{
  "n_layer": 14,
  "d_model": 224,
  "n_experts": 128,
  "experts_per_token": 8,
  "d_expert": 48,
  "d_shared_expert": 64,
  "activation": "swiglu",
  "moe_layers": [2, 3, 4, 5, 6, 7, 8, 9, 10, 11, 12, 13],
  "router_score": "softmax",
  "normalize_top_k": true,
  "routed_scale": 1.0,
  "balance_loss": 0.012,
  "balance_bias": false,
  "router_bias": true,
  "shared_expert_gate": true,
  "init_std_router": 0.0113,
  "lr_router": 0.0004,
  "n_head": 4,
  "n_kv_head": 1,
  "head_dim": 64,
  "vocab_size": 16384,
  "norm": "rmsnorm",
  "norm_place": "pre",
  "norm_eps": 1e-05,
  "positions": "rope",
  "rope_base": 10000.0,
  "rope_fraction": 1.0,
  "qk_norm": true,
  "attn_scale": 0.125,
  "tie_embeddings": false,
  "parallel_block": false,
  "init": "uniform",
  "init_std_qkv": 0.0361,
  "init_std_o": 0.00638,
  "init_std_up": 0.0361,
  "init_std_down": 0.00341,
  "optimizer": "cautious_adamw",
  "lr": 0.00189,
  "beta1": 0.95,
  "beta2": 0.99,
  "weight_decay": 0.05,
  "lr_head": 0.00671,
  "warmup_steps": 308,
  "schedule": "wsd",
  "decay_fraction": 0.692,
  "decay_shape": "sqrt",
  "final_lr_fraction": 0.0,
  "batch_tokens": 65536,
  "seq_len": 256,
  "doc_mask": true,
  "train_tokens": 482300000,
  "steps": 7360,
  "dataset": "wikipedia_en"
}
Below are experts of layer 9 (counted from 0) of a mixture-of-experts language model. Rows are named router (the router's row for the expert), gate (a neuron's input weights, with its number), up (a neuron's input weights, with its number) and show model dimensions 0-223. Each number is 50 + 12 x the weight over its row's rms, rounded and kept within 0 to 99.
Before each expert's rows: "comes after" lists some tokens at least twice as common just before its tokens as in all text. This comes from a sample of Wikipedia text that the model never trained on. Tokens count by the router's weight.

# expert 110
comes after: " |\n", "\n", "-", ")\n", "|", "\n\n"
router:76 45 53 60 48 48 61 70 33 51 38 54 62 50 47 55 48 55 35 52 65 49 69 35 59 58 31 24 28 62 45 53 39 70 58 39 49 42 36 63 46 49 56 36 50 57 61 61 52 49 18 58 64 49 60 45 71 44 52 51 53 57 27 39 37 38 32 45 40 43 37 55 70 63 64 57 26 38 68 40 45 61 32 48 51 63 57 44 42 54 75 51 44 76 34 66 53 39 37 46 40 53 52 47 72 43 58 31 48 39 59 30 77 58 46 45 51 33 39 59 54 45 72 67 37 55 29 31 58 67 38 54 52 51 70 52 57 47 42 63 42 50 61 66 53 43 63 32 57 29 49 52 44 56 49 44 34 62 50 58 45 39 52 54 46 64 59 32 75 37 46 56 55 51 51 50 63 52 42 59 52 81 56 67 38 62 47 67 46 45 47 56 55 62 51 41 45 29 26 69 37 56 51 37 33 59 35 49 51 33 50 58 64 52 50 45 43 21 29 53 65 56 34 54
gate0:57 50 33 52 46 65 61 46 19 37 45 51 37 44 36 68 40 40 67 64 27 66 43 45 52 63 48 50 56 68 45 57 55 45 50 35 61 50 27 48 53 45 60 36 40 40 32 62 45 37 64 09 47 36 45 63 59 51 40 51 41 35 59 53 67 25 48 47 50 49 72 41 50 54 47 60 41 73 65 31 58 32 42 63 58 54 48 42 53 70 75 39 47 64 51 44 46 58 65 49 57 69 41 47 38 52 57 55 34 52 64 67 58 68 51 49 49 67 37 76 53 44 45 55 45 58 60 31 42 72 42 60 47 56 53 51 36 30 48 38 73 51 44 56 57 21 58 32 57 50 49 60 61 34 53 46 28 63 56 38 35 41 46 59 50 49 41 40 57 46 40 41 41 41 67 70 73 67 55 46 68 31 66 41 42 34 25 35 53 56 34 32 49 64 67 45 37 50 38 54 47 43 63 41 65 60 49 58 64 43 48 30 64 41 37 55 47 28 51 37 44 61 51 47
up0:48 32 28 61 45 49 37 43 40 55 37 17 34 69 46 24 48 43 33 69 48 37 44 35 61 44 44 56 58 30 54 54 45 67 64 61 44 61 54 73 68 58 47 46 63 45 35 24 40 73 39 33 56 55 61 48 61 28 45 42 54 29 59 52 41 45 45 50 51 20 65 55 75 47 46 55 28 46 73 53 29 47 58 43 45 49 48 51 29 56 52 28 57 37 56 35 66 40 39 33 60 46 63 44 55 51 58 38 54 55 50 45 38 54 52 33 42 42 64 56 56 57 49 39 31 49 36 27 29 69 59 37 43 62 65 50 39 40 51 50 49 54 58 39 47 43 56 54 49 55 47 49 54 28 54 55 41 63 47 52 61 57 38 62 64 46 37 41 34 32 50 60 64 57 38 58 47 50 47 55 42 31 71 44 48 61 56 53 26 65 55 43 59 53 56 34 56 38 35 59 53 42 83 24 60 43 43 70 56 38 69 51 61 62 74 33 58 57 57 33 35 55 51 64

# expert 57
comes after: " the", " The", "The", "'s", " his", " this"
router:27 72 27 45 31 63 65 44 37 33 55 65 22 43 75 43 76 44 49 63 60 38 45 62 51 66 43 52 58 32 27 74 65 46 38 67 62 43 40 51 46 43 44 40 40 45 54 28 49 37 43 33 59 58 63 59 51 35 33 52 30 58 32 38 46 43 64 50 50 53 69 63 66 46 33 64 51 39 59 51 39 43 46 53 61 53 41 64 48 42 57 50 73 36 59 46 45 51 61 59 36 55 55 56 47 65 37 63 34 29 38 38 48 29 53 63 41 52 34 53 42 53 57 65 29 39 52 53 69 36 34 47 31 29 46 37 28 41 48 51 50 68 54 45 50 57 53 30 53 33 50 48 43 52 43 56 71 54 40 49 39 53 44 45 35 53 43 65 48 46 47 57 59 50 50 44 60 60 43 41 42 57 51 26 43 46 55 45 49 48 34 54 56 46 42 44 51 25 68 30 48 61 58 82 70 48 47 43 58 66 63 47 65 58 46 24 79 29 26 44 50 53 63 50
gate1:54 53 58 45 42 44 35 42 39 56 55 45 54 62 51 44 46 47 45 44 45 43 43 41 44 38 42 47 51 49 37 68 71 64 66 20 52 41 32 23 22 64 55 40 39 52 59 40 55 46 45 36 63 52 52 37 66 61 40 57 66 49 46 31 49 22 73 44 52 42 64 70 50 69 35 42 32 45 55 36 47 44 60 39 39 62 42 62 47 55 45 55 43 28 64 58 56 45 63 36 37 38 46 74 28 43 65 45 48 16 21 51 66 39 82 38 57 57 68 47 40 44 53 32 53 44 47 50 40 53 44 72 62 33 47 49 38 67 53 31 41 41 47 64 59 46 53 63 44 56 28 56 63 46 54 48 49 31 40 47 36 64 44 38 49 57 37 45 50 46 31 56 41 50 35 40 28 54 53 45 47 41 41 39 42 57 42 25 54 44 49 61 35 61 50 49 39 60 53 56 55 44 69 47 59 52 27 70 93 66 43 45 52 41 53 52 50 57 59 53 57 80 59 55
up1:51 60 63 46 47 43 49 37 34 53 70 66 46 42 52 61 49 59 63 38 57 52 63 57 64 50 50 64 38 72 37 48 24 40 40 43 59 66 52 36 47 58 32 68 54 65 49 57 55 40 58 55 26 38 45 57 50 48 43 54 46 65 39 62 30 64 61 66 58 69 55 43 43 51 23 59 58 78 60 65 50 45 61 51 47 57 77 45 39 51 50 48 24 52 57 36 28 67 39 56 36 53 55 40 48 30 44 53 37 48 63 42 30 61 39 51 33 48 61 48 51 57 44 52 59 48 49 43 50 59 37 51 71 47 46 55 55 42 33 70 45 43 53 63 31 54 46 54 43 40 55 52 39 63 44 60 57 56 25 70 55 64 58 40 35 60 45 66 63 52 66 50 60 50 38 44 84 59 38 41 44 70 65 65 38 61 66 54 61 23 50 76 58 49 30 42 36 49 53 36 48 38 29 54 29 35 59 32 26 58 61 51 42 58 48 59 68 58 33 40 49 28 64 22

# expert 20
comes after: " ", "°", " K", " St", " Mc", " C"
router:46 47 68 55 54 34 60 35 60 45 53 57 51 42 54 57 43 64 69 51 29 53 63 26 17 57 58 58 66 53 57 61 36 54 49 49 32 53 59 39 65 56 35 36 55 72 30 58 43 41 42 62 53 56 53 41 33 42 46 31 53 51 26 45 57 62 37 60 51 58 54 58 45 55 40 36 59 53 25 24 60 40 45 49 45 69 55 54 50 32 60 33 50 58 41 68 50 14 53 63 40 42 45 42 67 41 60 81 41 52 61 45 43 71 60 43 64 57 61 59 69 50 47 66 52 43 44 42 64 61 44 37 69 44 51 44 57 42 50 54 41 52 50 57 69 40 33 70 76 42 51 67 60 40 37 58 71 52 40 63 44 35 57 54 69 64 35 45 40 35 50 61 77 33 74 54 66 26 58 52 57 56 39 55 57 56 43 35 49 33 52 50 56 56 30 68 23 54 42 59 57 61 48 30 44 59 58 42 41 52 34 64 50 53 46 59 54 43 39 62 24 54 58 57
gate2:52 59 63 59 57 52 54 64 57 53 46 37 65 49 40 50 33 57 55 53 50 61 73 38 64 40 43 64 35 54 58 61 52 41 55 39 37 42 46 40 44 48 56 50 20 49 54 59 53 54 66 40 44 62 63 33 38 37 42 62 34 71 42 52 52 52 46 53 39 71 31 22 59 27 45 39 37 52 45 78 38 30 41 47 53 51 54 41 30 25 57 65 52 43 54 75 51 60 40 34 48 33 40 39 29 53 41 61 72 51 64 49 62 64 41 52 61 37 45 43 49 53 66 55 49 51 37 16 54 84 38 61 53 45 32 59 51 27 38 52 51 37 46 61 34 35 44 42 41 47 46 57 76 58 53 60 54 38 47 60 66 63 52 52 51 27 38 30 59 77 31 39 42 41 60 54 49 49 60 43 61 58 56 62 35 41 45 34 53 53 46 42 45 18 32 61 54 61 55 55 49 54 33 20 39 41 71 63 53 47 35 37 43 63 44 37 31 52 51 56 45 54 43 40
up2:47 43 40 41 56 62 38 46 34 39 48 58 52 41 51 56 67 43 42 33 67 33 26 58 65 67 56 36 57 60 31 75 62 69 27 39 66 52 62 47 41 39 61 67 77 23 49 44 46 45 40 56 48 43 64 61 55 80 58 53 52 58 45 41 33 51 51 46 53 56 58 77 45 51 52 47 52 56 38 36 56 57 72 53 45 46 38 60 65 77 48 50 61 42 50 39 47 52 66 56 39 52 53 65 77 46 50 51 37 58 60 63 41 65 45 44 19 47 52 49 29 43 49 44 70 55 65 73 50 44 50 50 42 62 49 46 50 56 49 73 22 45 50 54 44 41 60 60 48 73 50 35 38 56 55 39 42 54 49 58 30 60 59 48 34 64 69 67 46 52 58 48 51 50 47 51 52 34 55 32 30 48 38 24 61 48 59 63 44 50 36 51 59 57 71 27 60 32 45 75 52 39 39 70 52 58 44 47 48 48 22 44 60 35 70 63 33 42 53 34 60 48 44 72

# expert 17
comes after: ".", " |", "0", "1", "2", "6"
router:64 49 57 67 72 51 64 53 36 40 75 45 54 33 45 46 49 53 62 55 40 53 46 54 40 59 44 58 47 63 57 59 44 28 37 69 65 44 27 37 50 35 58 77 49 38 55 49 52 74 61 54 62 45 40 64 68 65 60 48 39 45 30 30 52 68 40 57 41 54 38 54 36 58 68 35 53 54 30 43 56 67 53 63 72 67 57 32 57 50 48 52 31 38 44 62 65 71 46 72 41 39 49 52 52 52 71 29 32 67 59 36 49 63 72 43 54 51 50 52 46 65 32 48 48 54 49 77 72 51 45 48 60 62 29 58 43 63 44 57 39 33 34 43 70 61 54 43 48 27 77 61 62 68 46 47 40 65 19 35 40 36 46 53 61 51 39 52 52 49 45 65 32 51 46 60 51 64 30 51 71 70 45 59 51 49 41 52 41 37 56 53 53 61 46 67 59 48 56 54 37 34 63 46 44 49 36 41 40 52 50 39 57 29 41 70 42 33 42 63 62 59 51 34
gate2:40 69 49 49 60 50 58 39 50 56 52 66 60 61 57 32 45 25 48 45 71 55 29 52 50 49 52 36 70 65 46 55 63 45 47 58 49 39 55 30 40 58 52 34 67 73 48 21 51 45 41 46 46 16 56 24 62 42 44 55 63 51 47 49 39 42 32 48 32 25 46 43 50 68 46 31 53 40 46 51 46 49 46 31 44 46 56 46 51 24 65 42 43 43 65 60 26 31 46 45 56 50 39 31 43 49 41 46 50 62 55 58 26 61 46 44 59 53 48 31 53 62 55 39 51 55 37 49 47 42 56 59 67 34 58 72 40 48 39 43 45 45 46 44 55 22 46 55 55 68 59 51 50 58 44 38 47 48 63 49 53 54 46 59 43 55 53 73 49 50 47 30 31 35 77 47 45 51 35 37 40 37 65 32 54 55 72 49 63 64 44 70 62 39 46 21 44 72 51 44 54 40 50 56 62 69 50 63 61 45 61 39 44 46 83 20 29 57 28 57 39 46 54 25
up2:51 61 65 59 55 51 43 34 67 49 37 64 50 59 33 21 36 38 69 47 51 58 24 54 32 44 61 35 69 55 34 81 59 57 42 64 40 33 46 34 44 61 50 41 65 48 48 23 64 63 38 52 45 26 43 47 76 37 46 57 32 39 59 74 34 31 42 48 26 35 49 42 50 67 47 36 33 50 38 45 32 59 51 47 45 51 57 43 69 37 62 35 52 56 43 70 41 46 55 58 31 40 59 36 46 46 52 50 64 51 54 50 31 42 46 49 43 53 44 44 53 75 44 54 37 45 26 45 50 63 51 57 72 37 43 47 53 47 27 55 66 47 52 64 52 43 73 52 58 49 52 54 52 63 37 59 61 56 66 20 55 44 47 54 65 54 61 67 41 27 71 36 45 29 57 73 46 38 27 45 51 27 64 44 46 49 62 51 64 41 63 63 52 61 52 44 56 48 37 34 39 32 39 41 40 56 37 43 57 54 48 34 50 42 67 42 54 47 53 64 44 42 61 31

# expert 36
comes after: " was", " is", " were", " been", " be", " and"
router:29 60 50 37 56 44 58 40 53 26 41 57 41 47 29 46 40 54 39 47 58 66 44 57 34 23 74 38 61 38 59 42 37 58 39 56 52 53 58 52 48 69 51 65 43 45 64 44 45 52 74 24 63 58 49 43 44 34 53 48 54 54 43 56 51 62 54 53 35 39 41 38 65 48 55 57 47 40 68 25 45 47 52 44 47 37 46 54 31 46 40 52 62 71 51 44 61 66 42 51 44 45 56 32 75 67 53 44 57 60 50 59 43 36 54 58 52 62 33 70 34 68 60 38 59 50 38 46 59 54 30 49 62 58 39 42 39 54 45 40 50 42 47 45 59 63 27 30 70 37 39 51 41 61 48 37 41 35 68 62 54 46 46 78 84 65 65 35 63 75 63 53 65 46 63 48 54 40 18 26 43 54 49 65 61 40 33 32 47 54 34 65 39 59 67 48 72 53 64 64 52 66 44 50 59 42 56 34 49 64 45 48 60 54 63 28 53 21 48 51 34 62 42 58
gate1:43 45 38 37 54 37 42 36 54 51 64 51 42 48 47 49 51 45 55 51 52 72 46 32 46 30 69 52 57 39 35 75 45 49 57 55 33 37 61 55 33 50 44 65 59 64 67 70 58 44 51 44 53 34 58 65 77 44 60 35 50 59 48 53 78 44 40 65 68 40 44 26 58 55 46 54 52 56 58 57 64 47 59 36 48 46 53 43 31 54 62 24 67 46 51 32 54 41 54 38 69 10 52 41 42 61 68 48 55 49 36 40 55 69 49 56 69 62 66 42 54 30 57 14 49 41 59 53 29 63 54 51 47 59 57 43 48 56 39 76 49 28 43 53 52 37 55 50 60 46 54 58 58 64 46 59 48 59 61 37 52 73 50 52 53 39 47 55 38 46 48 57 55 55 47 59 36 35 59 28 65 47 28 59 62 30 42 37 65 68 40 58 56 47 68 40 43 58 38 27 31 34 60 29 56 61 41 56 41 73 33 32 55 54 36 46 26 42 35 53 47 41 38 68
up1:67 46 66 74 69 52 69 73 23 50 44 51 64 48 45 44 59 56 59 55 39 58 46 59 50 80 40 52 46 55 64 40 44 49 52 63 30 70 43 47 67 50 40 56 54 34 40 31 52 50 48 61 24 65 37 42 41 61 38 51 24 41 74 33 30 43 52 38 45 60 63 41 38 55 57 41 47 65 39 48 43 53 61 63 42 55 47 47 86 51 54 61 25 44 51 69 62 47 55 54 29 67 50 53 53 37 48 51 42 56 48 67 58 35 50 32 44 41 42 56 61 62 44 68 55 48 38 46 39 39 48 64 58 50 31 62 55 54 66 43 26 56 50 38 53 58 34 60 52 54 47 59 41 52 55 56 56 56 46 44 56 23 36 46 47 48 38 45 60 61 54 55 27 43 55 39 52 71 49 66 57 67 60 41 36 69 52 62 40 48 64 39 53 44 46 49 49 56 66 72 70 41 69 58 32 43 54 64 56 31 42 70 60 42 67 79 51 66 81 44 49 63 53 31

# expert 24
comes after: " |", " ", ".", "–", " −", "0"
router:61 47 36 30 66 60 49 58 61 34 54 50 58 58 56 51 54 41 55 42 58 70 51 56 45 55 57 59 48 64 63 52 54 66 36 65 54 56 48 75 28 66 31 40 50 43 64 67 41 54 55 56 68 65 52 38 43 52 36 68 57 55 42 65 66 60 81 42 36 61 68 28 51 44 38 21 53 45 40 47 52 63 55 55 53 54 55 63 51 39 45 54 46 70 42 34 50 58 61 48 24 58 37 45 49 32 42 52 38 55 46 54 48 24 69 68 66 52 49 48 44 54 45 46 42 40 55 49 46 51 41 37 35 49 58 52 38 53 80 50 70 64 44 61 22 50 68 58 44 33 46 46 52 35 35 43 71 61 51 55 55 38 37 38 34 52 65 50 26 50 55 62 39 54 50 37 51 62 24 61 41 40 67 60 33 74 57 59 44 47 32 63 42 46 49 34 50 28 55 44 50 52 50 29 73 59 35 25 50 42 56 68 28 65 39 46 52 70 26 71 62 51 37 43
gate2:41 70 53 42 44 44 42 46 42 62 61 48 30 69 21 75 42 64 52 50 42 51 35 44 49 61 48 34 47 37 53 37 37 67 37 54 42 49 44 47 46 61 68 50 55 55 43 44 43 48 39 38 52 38 48 42 57 27 67 66 50 49 43 46 45 47 41 41 28 42 56 44 40 54 44 53 51 50 51 42 69 61 69 57 52 33 53 64 57 64 57 40 68 47 47 49 54 40 56 45 51 46 74 35 50 46 05 54 42 31 48 47 63 53 44 42 58 64 60 83 57 26 66 43 54 45 43 30 44 59 62 40 58 58 59 59 48 39 54 43 47 52 43 36 60 42 64 46 77 42 50 70 61 67 59 65 50 59 34 48 69 52 66 60 69 77 32 62 33 48 28 52 61 54 59 36 25 43 43 45 52 58 50 51 49 67 63 65 61 48 36 53 61 54 65 67 58 50 35 39 61 70 39 42 59 84 50 59 56 52 47 45 55 77 58 58 40 51 23 52 26 52 43 37
up2:65 54 53 47 48 53 46 46 44 53 30 49 77 35 44 30 52 34 49 62 26 38 30 37 58 53 42 49 32 65 64 42 55 45 79 48 39 33 64 43 63 33 50 51 42 55 28 45 44 59 64 57 60 43 51 44 54 58 29 63 74 14 43 48 53 20 54 30 47 40 53 49 56 67 74 38 46 46 39 63 51 44 39 52 62 69 64 56 54 31 35 38 39 33 55 39 12 55 51 41 53 60 49 47 58 64 56 68 43 71 52 70 36 44 50 55 57 54 28 57 55 56 43 31 44 48 45 59 40 25 38 59 38 60 57 67 42 50 65 45 50 68 67 65 45 66 38 34 51 63 43 54 47 29 55 51 46 42 53 55 63 65 53 50 55 43 33 55 55 54 76 41 55 49 56 60 41 52 54 52 52 48 61 77 54 52 33 36 53 31 49 42 46 46 55 47 29 46 64 52 52 50 39 51 57 51 32 62 37 56 19 43 51 49 67 52 59 42 67 42 51 31 26 39

# expert 113
comes after: " |", "–", " (", ";", "200", "Not"
router:80 52 44 25 49 51 32 54 61 28 28 38 63 49 47 72 55 42 57 56 47 62 26 74 67 51 41 37 46 59 55 58 64 46 58 45 48 57 60 48 65 48 42 27 35 44 34 74 50 61 54 60 60 68 60 30 58 34 27 40 75 55 50 47 49 52 71 36 52 55 47 43 46 54 58 32 44 59 39 59 31 41 41 43 46 62 42 52 16 37 36 45 44 80 66 43 48 59 39 54 47 60 52 40 56 42 59 69 45 40 33 53 44 29 56 56 51 39 31 70 40 60 48 51 56 43 54 44 48 53 57 38 38 69 37 45 31 67 64 52 57 64 48 66 55 67 52 28 51 51 44 48 47 25 35 45 58 56 75 56 61 40 50 56 34 38 55 34 59 65 59 43 53 27 70 66 47 48 44 51 32 42 47 71 47 68 44 50 59 59 64 38 35 55 55 64 59 74 53 48 38 39 33 48 30 36 43 35 54 32 43 41 51 62 67 59 52 51 63 62 49 51 49 50
gate1:38 41 72 47 42 43 61 38 48 65 54 45 45 44 43 60 44 47 48 51 50 64 17 61 68 73 43 57 64 54 54 58 52 56 42 73 39 35 31 47 51 41 55 70 37 58 54 41 48 51 41 63 43 53 32 65 44 36 71 69 61 47 62 51 36 27 55 56 51 27 43 51 59 54 78 45 46 43 51 36 55 35 36 33 52 53 41 51 59 47 56 45 13 49 53 59 41 32 59 46 53 35 69 49 35 76 43 50 52 65 39 59 45 60 53 37 44 43 46 55 43 53 63 50 59 58 46 62 60 42 56 59 62 47 43 47 41 49 34 77 57 29 52 59 59 35 51 47 58 58 54 62 53 37 61 53 59 26 67 52 65 60 67 59 74 63 44 34 66 57 42 48 63 50 58 53 39 39 57 73 39 61 61 36 62 41 26 49 69 60 54 58 55 49 56 36 77 52 45 33 39 41 40 56 32 62 38 58 53 27 62 38 67 19 47 45 48 25 44 39 40 45 71 60
up1:49 60 45 46 66 63 49 57 43 55 36 37 41 70 51 32 45 37 48 42 49 43 56 44 52 66 63 40 57 49 45 40 56 43 25 60 55 42 43 58 57 45 45 56 66 56 43 70 70 40 61 52 62 36 56 52 57 46 46 53 28 56 42 48 77 58 56 82 60 31 59 31 60 40 42 43 58 55 50 70 47 58 55 80 57 46 74 74 46 59 50 49 43 37 62 54 62 59 39 41 38 42 70 40 37 60 57 32 61 51 50 45 40 42 41 47 57 56 59 38 66 64 55 55 12 51 62 50 43 52 38 58 61 29 44 46 61 66 69 51 37 54 46 36 40 81 47 67 36 63 46 38 68 37 50 37 67 56 56 58 57 46 36 64 34 36 57 50 66 75 52 37 47 57 53 49 50 67 41 43 63 53 45 62 55 85 57 48 58 39 38 53 55 46 47 51 51 38 68 64 48 33 43 55 59 55 24 64 54 44 53 37 39 67 53 53 61 49 45 39 60 81 77 26

# expert 85
comes after: " |", " ", "|", ";", " /", " April"
router:79 36 41 54 55 54 64 68 48 24 38 52 52 43 60 45 59 32 68 55 41 62 49 37 63 65 56 58 42 59 58 48 68 66 34 40 59 50 59 54 55 56 37 64 58 41 36 51 46 47 70 64 42 55 57 50 63 30 44 67 54 43 46 44 46 41 72 67 43 45 60 39 58 58 43 34 75 34 50 51 32 62 37 66 50 63 70 46 45 31 45 57 51 71 32 66 66 55 61 65 40 67 54 33 43 64 58 39 44 50 56 43 60 38 54 57 43 46 63 61 39 67 48 49 60 25 68 36 50 63 45 51 43 50 35 29 34 46 49 58 60 44 33 47 52 51 42 15 39 24 67 58 56 60 44 45 60 35 52 54 56 52 56 49 81 63 47 54 42 59 29 68 62 53 48 46 56 45 27 39 63 45 55 47 42 49 31 36 36 45 49 60 41 57 69 32 81 42 58 34 60 42 53 45 67 64 60 54 28 57 61 60 46 46 29 56 39 34 58 67 55 68 51 39
gate0:63 58 60 47 46 49 50 64 75 52 35 50 63 61 67 83 58 52 45 66 54 49 52 26 37 62 53 40 35 52 50 64 29 51 58 51 66 54 38 48 37 59 47 48 36 43 33 58 48 76 56 57 41 46 50 42 59 41 51 45 45 39 41 59 72 40 55 37 38 64 51 30 65 47 39 47 62 51 50 73 42 61 55 60 79 50 37 51 40 70 67 69 70 60 44 44 49 65 60 49 58 65 33 38 52 50 43 61 66 51 36 40 67 46 71 34 68 75 39 41 52 41 39 54 33 52 51 15 21 56 51 45 33 65 48 34 50 65 70 58 66 65 50 56 33 52 67 56 63 52 45 41 52 76 49 54 60 55 32 47 56 61 68 51 48 48 39 42 46 44 63 35 52 30 49 35 29 71 57 46 52 34 58 57 51 43 55 06 36 66 49 56 54 39 48 63 59 47 52 55 50 60 53 54 43 53 55 35 51 49 52 53 40 58 57 30 31 61 55 48 61 45 43 61
up0:57 60 38 37 57 39 32 42 45 45 14 66 62 43 44 60 44 56 77 21 36 50 55 26 58 40 59 37 54 63 64 56 49 57 60 43 61 34 61 55 56 47 44 53 53 43 47 46 49 56 42 55 65 39 55 33 36 65 62 49 46 59 58 48 30 50 33 43 46 52 55 53 29 44 59 45 50 68 48 56 52 45 60 49 45 52 58 61 51 34 45 61 53 60 68 66 43 37 60 79 44 42 66 55 24 44 63 44 25 52 44 34 71 49 27 44 55 52 53 38 25 47 52 70 25 56 36 70 37 39 54 67 40 57 39 39 43 60 49 33 37 70 52 36 52 62 63 66 59 47 33 56 55 63 60 74 45 50 65 42 66 57 49 27 40 73 46 43 76 63 55 67 45 46 33 58 52 64 57 65 51 25 51 36 58 47 39 52 40 13 53 47 56 51 62 60 46 47 35 47 50 37 57 48 48 66 57 62 52 66 43 53 47 42 36 49 72 42 66 43 47 51 63 65

# expert 89
comes after: " |", "|", " ", ";", " in", " /"
router:68 39 50 61 66 44 50 76 36 29 58 57 61 52 46 40 53 45 63 37 39 52 62 55 31 57 43 68 61 57 62 58 61 26 37 74 59 41 40 48 50 46 33 73 45 43 46 41 59 49 72 58 54 58 51 60 71 30 46 55 29 43 50 44 44 57 74 56 41 68 71 50 60 45 28 34 50 49 47 44 49 59 34 74 48 66 64 56 43 77 69 60 55 67 60 58 65 62 42 62 43 38 33 45 52 64 62 52 55 54 62 57 40 31 50 55 44 68 57 40 38 51 37 32 54 28 53 54 50 47 63 59 39 64 28 45 60 74 68 43 51 38 50 27 48 70 64 47 45 46 46 49 51 58 43 57 63 52 27 38 57 49 44 54 42 44 51 54 54 49 47 64 67 41 46 54 69 59 46 47 76 72 56 42 54 36 66 47 62 58 60 62 31 49 49 58 42 36 46 62 69 57 47 60 65 44 41 35 21 53 29 56 48 34 56 51 46 54 47 77 80 67 39 53
gate0:46 42 47 57 34 48 35 30 55 60 28 70 38 55 56 57 58 33 46 80 46 66 54 43 54 42 47 34 62 41 44 66 56 21 35 40 48 51 64 62 52 38 61 45 35 66 53 53 53 35 48 34 45 49 37 44 41 40 35 50 46 36 32 50 34 75 68 52 43 40 66 56 50 50 50 58 36 49 57 37 39 49 47 35 70 37 59 43 75 70 53 47 49 50 49 49 50 31 65 44 50 62 57 52 58 50 48 55 53 63 36 46 46 50 35 11 63 41 31 26 47 50 60 52 53 62 46 53 67 59 81 38 41 21 62 53 54 52 53 69 43 42 47 52 52 17 62 61 63 43 53 26 52 51 50 61 65 40 51 58 40 49 43 73 46 51 68 51 43 46 53 47 63 32 39 80 42 73 51 29 47 44 62 39 64 37 41 35 53 40 42 53 42 43 37 40 52 37 61 43 48 66 41 52 64 60 37 55 55 38 67 38 50 60 74 56 57 55 37 44 27 68 49 46
up0:54 45 50 58 48 55 50 23 50 46 48 64 31 42 48 49 46 38 46 42 46 50 57 55 59 64 55 57 60 47 58 56 53 37 31 46 69 51 37 75 58 38 53 33 43 65 58 61 65 27 45 23 61 48 30 38 48 43 43 61 52 55 31 39 40 64 71 56 27 59 59 43 58 70 44 52 42 39 50 41 46 27 51 48 65 38 50 40 66 63 41 44 47 33 35 64 50 39 65 55 27 40 59 51 48 58 73 79 53 44 56 60 42 52 58 21 54 45 21 25 48 48 60 63 66 48 51 69 62 65 63 41 62 15 49 49 62 55 71 68 64 40 50 49 41 27 57 46 45 24 57 32 51 51 52 35 58 37 40 58 45 32 46 57 53 54 62 54 28 58 39 46 59 47 54 81 53 70 34 35 64 55 59 28 56 58 52 51 40 36 34 54 51 45 55 31 44 44 57 54 50 65 44 36 48 46 42 51 44 57 62 38 48 56 40 26 60 51 21 59 37 52 46 48

# expert 107
comes after: " |\n", "\n", ")\n", "\"", ")", ".\n"
router:71 29 34 67 61 47 41 56 60 59 46 70 66 57 39 51 67 64 62 63 67 73 51 39 53 37 37 45 35 59 51 48 51 75 53 46 56 47 46 59 62 60 35 48 45 39 66 26 33 38 28 46 51 55 75 39 34 54 39 69 52 72 73 43 49 24 56 44 41 31 48 53 38 67 72 52 55 45 58 42 43 49 42 56 32 68 48 47 52 44 60 46 43 52 40 74 59 37 60 61 47 57 70 56 59 52 55 54 44 49 45 46 52 71 48 40 44 29 40 47 40 51 66 52 39 59 33 45 38 61 44 64 60 49 54 43 41 50 56 73 53 61 66 35 79 36 50 39 58 55 48 43 63 57 56 47 44 44 72 69 50 49 47 49 41 64 33 35 77 45 29 50 57 57 57 49 44 50 26 34 49 44 43 58 69 52 42 42 37 61 40 56 41 54 44 50 71 64 41 58 46 53 66 39 62 35 33 69 76 58 41 44 68 45 35 46 69 52 61 24 31 69 49 57
gate2:50 53 60 40 59 48 64 65 53 39 64 44 68 56 57 54 63 46 57 35 61 32 42 65 85 69 52 64 52 42 56 46 46 46 47 58 48 48 66 49 41 40 44 56 54 90 54 35 52 53 50 60 27 17 70 45 51 49 50 39 18 50 65 36 41 51 37 36 42 63 40 26 65 77 49 43 40 37 69 34 63 56 40 41 40 53 45 45 43 47 33 62 52 53 68 51 56 66 54 58 51 55 52 53 52 76 49 50 67 49 65 60 41 47 50 45 52 53 20 40 51 34 55 56 45 68 52 36 35 69 52 57 59 53 59 66 43 66 41 52 39 51 42 44 64 40 67 77 52 59 36 31 49 53 62 43 71 52 61 41 53 50 43 56 46 46 48 43 36 50 56 31 37 63 57 62 46 44 53 41 45 27 28 39 57 66 38 45 50 42 68 53 42 42 53 45 49 41 35 33 51 25 44 45 31 49 32 53 59 44 57 49 47 71 50 51 40 48 30 41 15 29 47 40
up2:58 45 44 44 70 41 62 58 48 37 37 48 51 56 55 53 32 42 48 55 53 49 56 27 41 49 23 27 51 48 45 32 58 68 73 54 43 50 38 62 44 45 47 64 57 22 46 67 44 50 34 47 51 55 64 62 67 57 53 52 48 51 57 52 48 35 65 48 56 85 59 53 33 33 53 52 38 54 55 84 73 64 62 54 48 40 56 49 42 64 48 61 56 53 49 52 65 68 38 44 52 43 39 43 61 51 54 56 52 40 63 45 53 49 47 52 57 59 50 45 62 37 72 46 25 81 60 43 47 45 42 55 52 45 55 47 39 42 52 31 30 71 56 46 44 63 73 83 68 61 38 55 42 59 41 23 76 49 56 52 53 42 58 67 44 37 53 49 42 38 35 52 23 47 61 69 42 70 58 65 36 51 48 35 61 62 42 32 38 61 64 49 56 33 69 48 50 64 61 47 38 68 59 45 48 59 56 54 75 38 29 49 30 49 46 49 34 49 54 53 31 78 52 56